config.yaml
routed_scale: 1.41
head_dim: 32
lr: 0.000971
doc_mask: true
Below are experts of layer 3 (counted from 0) of a mixture-of-experts language model. Rows are named router (the router's row for the expert), gate (a neuron's input weights, with its number), up (a neuron's input weights, with its number) and show model dimensions 0-127. Each number is 128 + 24 x the weight over its row's rms, rounded and kept within 0 to 255. Numbers have three digits each.
After each expert's rows: "comes after" lists some tokens at least twice as common just before its tokens as in all text. This comes from a sample of Wikipedia text that the model never trained on. Tokens count by the router's weight.

# expert 6
router:137164103132125154145143130162124105123148124142165125162131153132149145015141107142116144100142133143138127149121137143095121159132108130104145132146148112121127137162137125123134135161173173152127131120113149188150102206118107153165130144122112130129097115115132153127148142130130127108127107158110154125131177124097162133124129141127088165098116088154140060106153137078183160091149
gate0:132080129114110135147131149138115110165145185138142149121131106136099119153128126119059146134112129154157089158119138120129112136125116103155164084135132108216118137111140149155103196164121139080136104206136119151125124117138129086139142128136125149114162110182126157144090120118127137113100120095161121121114105124088129162168116129152135123130160113162121126159215124136078150081139
up0:128112123140129102103173099099115133097174155131111149152045125142112123140129102127120102095176128114134127145098119124146132146061082158126121161137128113116112169114133082156086089131125118156080208146134149172133123112098132130131132117121126130136095156106153138137121113134157150127137174109134125130087111138099127139097151119123136104146129137104134149127103086108115135133124
gate1:178085100209125146134137115083086107168137166128084109131152142123131126132155099119110129124136135151139151128102152127149130116101163075165122137129093165170158162151133121091129118141178133121176115114114148148102106148158148106195137157156128130158114096103144153128156150131099138157127103178131135107130142099149135111108125153154098102148148072103172125088095134109114155109088
up1:162135111159123116075142121097164077124129111143114104131113150144146165104135122131107138145123148148108160141106127092148152117088178192134135193117145130116147089079105145098136114094138156125133116117134178144126129139112096150172136135132096127170129090143177124096109102120117138096116145132163123126111141112150110193068082144157108146082127113139130068083108101105126149066100
comes after: " of", " in", " with", " to", " for", " as"

# expert 10
router:139077122127103150147143112134111148057157156142117142129144135119088147149123120137134129091105123141148155136097145117124097148140106111130133128159116096090084164109131143126142160173153140137163130146082120176114103101125152152147121132121117155130152102154116110190150134088151128126120124116148077098134129137093103110156130129143134117124123080159132105115137129085157126133136
gate0:131105110132175168115146123143115102132106063113092117115110074121138155102098096138150099119128138162140137115096133122117146174147107088125141141133118150138113105141157139099145148109170147149129159126104135132140138127165179111148140124077127155108126119124110150142169135122140113115131152124121178149145167148123141127115122149103185177119119144142104152153137140155098115082126
up0:150125126131115122141145147144150074127114123108105145092154114112113113087116125140103131124135128159127147133138096110193126144138133107121150131134110147117097125134162169170100159134149118173156148134099117136140098146062125148105111091126130177127101165092137137148137111116109158101108155126141150130151155119125106136113114097142150135173144125104106156156146116094134132116120
gate1:091113136115109099149119132138153131110132114124107140125109146134087120133123166144110102132112111166132160123111129138124089109168158094087082122130126135155101084147108193096148161135131092122133117153136132144140125082095141139151146111128136136104139100159099120120208135149104121102110141119104147114126140163096145167123141104107142100122143063125150107154134144125121100118144
up1:144119071149146120109121162113130087167108083102086113062131147140157136135144126139142109127139130144124097185108133118094173133169133118133080095108133151123109175136127141147148130110128144105157133114106107138156108097120138095107135085131160108118118148113130133149130128102132137105114110126086114121153110106091160099137119164167130132137133081143110123124119131130151122113175
comes after: " ", "1", " |", "2", " was", " ("

# expert 12
router:113125097158115160110144136128104123136129120174142137146169107074147135201164120111131105112137183115147145096134140113097096138137093148142109123112107100129120137169113129134140128154152162165137156144100157176142154135120100137193138119192102141147122088136115143183144138135130103123112109144142128113113119137078110132136135110115079115121142093135125086084196129102142115128160
gate0:094122103111062126148122121142123159117146152148163088109129083119149121125130118173121093126133119142156093142136107132153065089154114126116148130116101114118117156169153121144110159129148145128136106140121122132135159163126156143127109169126089136123093110139095101152151117132147103137145124159127142109128110161109091072120142117147150173137114121117150135153125137116138151104139
up0:168125131133097143125132114169095143085131131138175132132116137112107111075125130109135159143106127109125138162074116131126151125099108137111156123126161058109137117078115133108122108187102130085129060095132115104087111121129130123144130144148101131030120155141115118145150133095116182115116151146117132151080141155106154093139121111100112104151118124102129139188121152158151138133093
gate1:100138119109114145121163144142185125097105150124173102131155096073108141148124094139136120104089108148129101113130144110123126122106131115143093188093111140140098123104122108116075160134079134128162110157088116130150158162124141092124145138118096129107125123125121115114112106095103151157140119147160134166067123128107129144146112107102063074130151145130103113119123082123115149123142
up1:144139124143118141130120130074109120130177096129148135106149127088134117137127153145102128141150093129096144176140141124067160138141103133133145130135124111116144126145139140109114104145132144094129108156116135133144110120114145100146157141198143125115099100150144172131087137153115091106135130158071108155129108155073132160137141130103116124168121116121135108130140121157140086123107
comes after: " |", "0", "5", "|", "4", "3"

# expert 14
router:122116099170119151105172112139079121148143119130115106084171147097117148167136091110140139089128072146155117141089153119135099172125124128130125129153117077115098146165087123138127160177155169155165113153127139162119128132146129146164128158139145141153142099109116154168145121117139147111106119139145155102144176110096143126146117122097123125120132077146112083116067148086161143169140
gate0:182128120154130166129174134113143106131153089125123128104149178118070153152067121137115108107121118122117090106109125130114089111143160085088088111134076108126102114138108138130090120165103115162102083155109100124155139102131125163159109126177108144166143136112173133155124084115116142118180127113147141166150161154123152109109107152176130141150116145140136090078108143134124143125121
up0:136069108152167143120131160134087150167121096121163128129135097119121124153146080155125154099136125137136131142118135127080126135125149143171117174115130136120170111157112098129161091155134165144074088125120118126090159086164136062133131150162142121136139141119115154128151136145126137140161208160116152104090159094118126151146126115098107166089126136132104148152132132108118101120125
gate1:106104112143143126145176171086145141118103095130135079128115075103142096139178176145160120110164104178095145107129130112126158126104154139129127135097113100169150140109119134095082124117139111121101127160087114145074165124145121093114128153142137142122115112117146147106107140133104110174135177110173156139103131089102153168123158089094097116149134148127111126143098129095104136139158
up1:133100106105150136120131109144162104142134136130090134134129100171124142155128105110159149140142121135128172106127175158122168157149137135128102126151148107137133130098116142141113143101133139124133157172168120150131150146128139097129127108087125130145131073181144118131187140115105124164152122140147170123134096090120142136153132114132091101127161128137125095142121123071119112103160
comes after: "\n", " |", ".", ")", "==", " ="

# expert 11
router:133127086175136136140147141150116136143152121098099114102113112124131157147140141123131125073146118128166179119127104099154093177125128120117113116130106129134102180163107132127163159157186140161163102135080124158092108140151135126206120141117160121130119138129104132164167147123157124108168122146129129078114153095112140134125137113115105148102111090103133080132125138100172140092122
gate0:106111137163144114140126128131117070115136105134156154126207112116154163134117114143180105126138154140147168114149155129167158134108172128102128157133105121160131082185133111148114157176166104147090150112164108110173099145111112156120133089130161135116116094087120116144162130124137136144090107131134171126142134109118135154101145138167107151121097140151161129109120128115178145088143
up0:121136101114113127144143144085136169105107141107102102135127151078124133146167129097168152144115117130082131128130146161119137129118094101119102121141149139093065154093090108103125117113152158106162142169145139174133122143104125114123129140090108120137138105150156163160129114154106133153106132107145119101142089163122081178154100136110113123145208135126139125144137080084112126167112
gate1:142124106139148101131145112104151111122134136112142120130160116124115160155178143104118148096153089151137171159150096141159124184130129110160117137174131125194131168141124071136174125143134143127151134162097133127109110119142139129171127122133165091113150167143104117146136128095142132164111146174131117137102147105134150157133147074097140177112153114130130157134118136092190155182106
up1:121121112109136123148143109147112121141147116128135102141125122150139142111107144132177136092141116089118124175107138094140170095089153108100138170140099102166130184105139117126137115118105120127162129104161132108108123128129081119115151143108148104166112169111150149136102128095132171122119134127125110152128182109117140122121141121141129137106099128131156161155086133088132097148108
comes after: "0", "9", "1", "8", "2", "3"

# expert 13
router:110104149163106155182133104144103146116133143168152135110177126086120174153121091118128135078132154129166166122073190098142143159107106109146135141103109132165110151156168115133121151161160144149145160136111143171119157111107125105171116127108163124169140129140121167194155104130111126148088089124140097099120156096087124111113155149116111168112130094127139080142168108086174132105145
gate0:134139117115133129143162108134161141108126111156094151145149158156130091119129143118128171129158126149104144098133153095112132140119090108166174145162124135099117166097132121124145146185163096138132144179101097168130139103106140138132157092129131170155181139112156142135147117116107132120121103085142123163110110133109156132136151127121119126137127127138089131134124106127125110111152
up0:131145104131085090171169094162099158095118186103117114110127114137126118145111084123120144143150146104116102135094179094102135124158090123128137127137107099165139168114127164112121136198162111097140167145104144156143150137117174150134113118142129147121138151138147145091144152167111116137137085124132122152119123160122138108126203133113128128120169148123134128139126118139123176113156
gate1:160062157133194166118125125118159123154131109123093133100119117091135119097106145115125131149103177134147090087134109123106099136138098085138157110096100170132125153137141120084158134148103133130107164177141118134132085093138137129140122134119120117131124136126103129121108121125150146152133090101109156157127167148112124102107129137107117138153139130163097202128124139131114143151125
up1:115171138104105129089130120145103132127174135156124150115106132143133162137099105144126120101151105128128128109108138108115148120113112156169127132135144154109139132151153164105126139123132152151102087079070161133099126131119132148091163116114135148141135123065168125169129128105140120125123105149085071109168119158109153088164133112138119119153102111119138119120164129130118101122141
comes after: " ", " in", " of", "|", ",", ":"

# expert 3
router:133126121160123138145153100127137155161149150129101136125160122077091157165115126152109129054145105152153132117093153112140138187147115146151120129144113115121116148172179137103121157143165166175152133130128159169098109116119147130191128145123149142142096040125099110182129116122156109128084106160169147119130135142096100097084109117147120147139153117135122067103143142087143141111130
gate0:117098187112161114127138160089123123098128149102104160159101116098079080092118109154184135088159104158096132125158095111121100110131143145108164135125170156086125152172167119149130158145148126161139163104104145157157143113133088148183156123126070147141107097130164101144132101133152135139081144092119139139128119166169172073163089119141064119135126078150148110090146142095160155147110
up0:143144160158123117176115123163132119134118147100144154185098108150126127079134128108088137162123134090132171094136136123102109094193097122152137123141114077149124135109120095106129156152117107126114088118101142061127119177150135107132126154132135146110144176119128111103121124105152174124126170141160143128133140123173125126181130120118120131122145116107106176086113114157157115109118
gate1:137115120095149115167180174100140144145098111142153102142166077146114119133142080133181145129150147166121129139126152153144107161135154117105121090117101155149156136188095115126139109137125144143082101144120150143122102124135125128170151152130124096162104105166118126125131077174087121109100143117168117118142095113113124178166108101141127114102138126159118134143104128141096122156117
up1:141099122090155117137154191092142146144097121100106141154136117136115135110136132167136155125133134156118124104122157166143121132161143143169127097104092149136146136128145116111114150117124129157096097108136141176121096150135118127147140169105096121149092104139102122126138076182133100130134160154175114146130101142109086169175130090141121127123131125131124132117155137111126133126091
comes after: " the", " a", " The", " an", "s", "The"

# expert 5
router:150129073137148170149156108130099114109131118147137121106154122108113162087140136137120120086143150162170130093097141114176097150148126117099137104146143128151101167152099134132156147146142129109178152120148119156117122123111109156134132134107143127166112103132096150141135089122140127121126092137178138154151163136107107121130096161122102135116163126162128115108147150075136142101100
gate36:144143101149138109130115128120121097085143142119158129123173141156162141127092134123123109089075098142103153132108137097111108136154155126138105132138132160154150110093105119129100139151131138121086114111095113109154128124120137137120086169123132122130122137108107161127137088111122091116135092165117076176172146119103153162116128127142130147155135119084100131130112111148118131128148
up36:110124141122109122131113115132160165135134111108120155128114111101139124119143123090126114150144170089127143133145122134139186148071128114136151147167086088075108128151147169112114117111128127147134131141134152130118113145121112112143173083146112145147128123147159117116103147143133163159118135080147150072105104143153092109106138158113117133131131140115154139112159141093134134149149
gate37:148172102142100116136110160129145136104121132129113118144175155129130136151118164136155129097100092125151153098090143105087045116149141142115087129121132149136106109113132093173094143140104139100092103104084096128139120156129147127131098159142101133108156121138115101113164165112119119110143141153134098136153133130099139147145142108147131143172103126092124109110090102117181118134129
up37:123148126152164082142059111094146092123133120134133129130101147160107109123123144109107103136112116182152130116110147104120122142147148110081116114130144127159123107082137041126112190121112109104105122090112108118144144131145149113131093154081133107145154114109132147127145163143120139126109155159105155127133152164111114145110159131132142084155111120113121128141126100149158123098153
comes after: "\n", ".", ")", "%", "\"", " —"

# expert 4
router:159119103126105139120155140115091103130155092154130116127141108140159113168117117126130134154118155134155114141081134166185101166139127107131138135119124113135102127150116133137127155146165169188115143153127154193143099097127116152143129141112136125170099101113117164149162126135135161115132113149187155110138093140115116129155140127144157140110109123112085114108165143146162144095137
gate0:158103136175100161156088104147123103093128129155160115081150139111177093133122144103127079143102190118102143151118115112126104117128106139121124125154134133126102128113132134103080139163165119132104152142055122107118140075078137164152110149178134139129122132094130144156110141106072088135136132086129118125150127147115158113147123134113126133114143084096147097103105165108136156127130
up0:074126163080128096111147158101098151130144125101145107157123125113123143131161110117120130122138097159098132123146152136098112175109128150122127081158109129105110145163169117169187122148122126113162135122155151155164109127171094114126144102137112103107126135130129103131138127144176124104097117157109106097143140150100146170126124114119119145109150115155126162095116154122114080171139
gate1:164149144107084132177123108129145118110153139147128112148130119142121115130103141160111115096094166155114138148131127144135110156154127140092161149148120036124094102079099099153148091096097128097173143139116139166115137182105098132114089128118082123112145110127130136155128118101120116115135107115124164127103162153106087112133142130118135110074156130125097152152200102130162207146126
up1:130130116138161140132125082123090087104131118107168140152115136132146139106140158096153094097132146086130146119105126132131097139121177135141148138133153137145153158132125109150097133111141127123098162105137127112156091142120095192139143110117102154118128127074113121118081137082123112139096118136118129136155145124145113101088093126092157137170102125139126112097170166071145140153163
comes after: ",", " he", " and", " He", " It", " it"

# expert 9
router:149130097110116141146142138119088156112128126193114104126160133120150167180143098162180126132144172139162116135146128116100110066112120098105130097126152106130129155132087130127129156150163156163163145178110116136149105104087115156183127143104142155095115120115150126179106101137118117139131078125163113123153168118103046108117135118122103155131146111125151055115166124056153161096088
gate0:112111148134122165134140151180132124119126090148092110093130109102110121157123144114173149128128141114104185123139106140104111119097160124106101133136086172130109097124122165142121194130139108108087176153123104161117109089112171114140181098124105123176088130169107140171139160105109115128159144107109166118164123110106139134105150102159170124115146112071171082102139124148129134146106
up0:094171166098114102141109138140143136116162085125100167090114108113117133086096164085175142127123113084091134138134114102113119101144124141088117138107160141115116114068148166174107135124114120110109140148125116106131103134104124152119131102099091095107148105181098141139144158118103109100139181129089112133152075116133155119108117159123138057148137135083101108117131132124119118153106
gate1:082093100144071120161142140111163093147110129145139139168144110107152143139147155165151138145133111107138104130155107112124112136145168147132119115140114097134141120131125133189110154123178136150115175151129136172083117106107134128115129130124136115135146127142148151121147116130116132161104140162137146108139095132093123135129115174136112140107120119116192124113159154166123079125151
up1:107089155125129113154140086155123108125096121133175085174164140115183119109129118113110103129121179139122157148098101108130106153131136131135135115127137157128113106164110133078149142160110139127159141135151100081154148138140154095159133168090115134108126155082102146132166128129140124132130102103157153093175121104124142132145150121115121119083143125169111102131145137112177145142181
comes after: "\n", "'", " his", " that", " where", " with"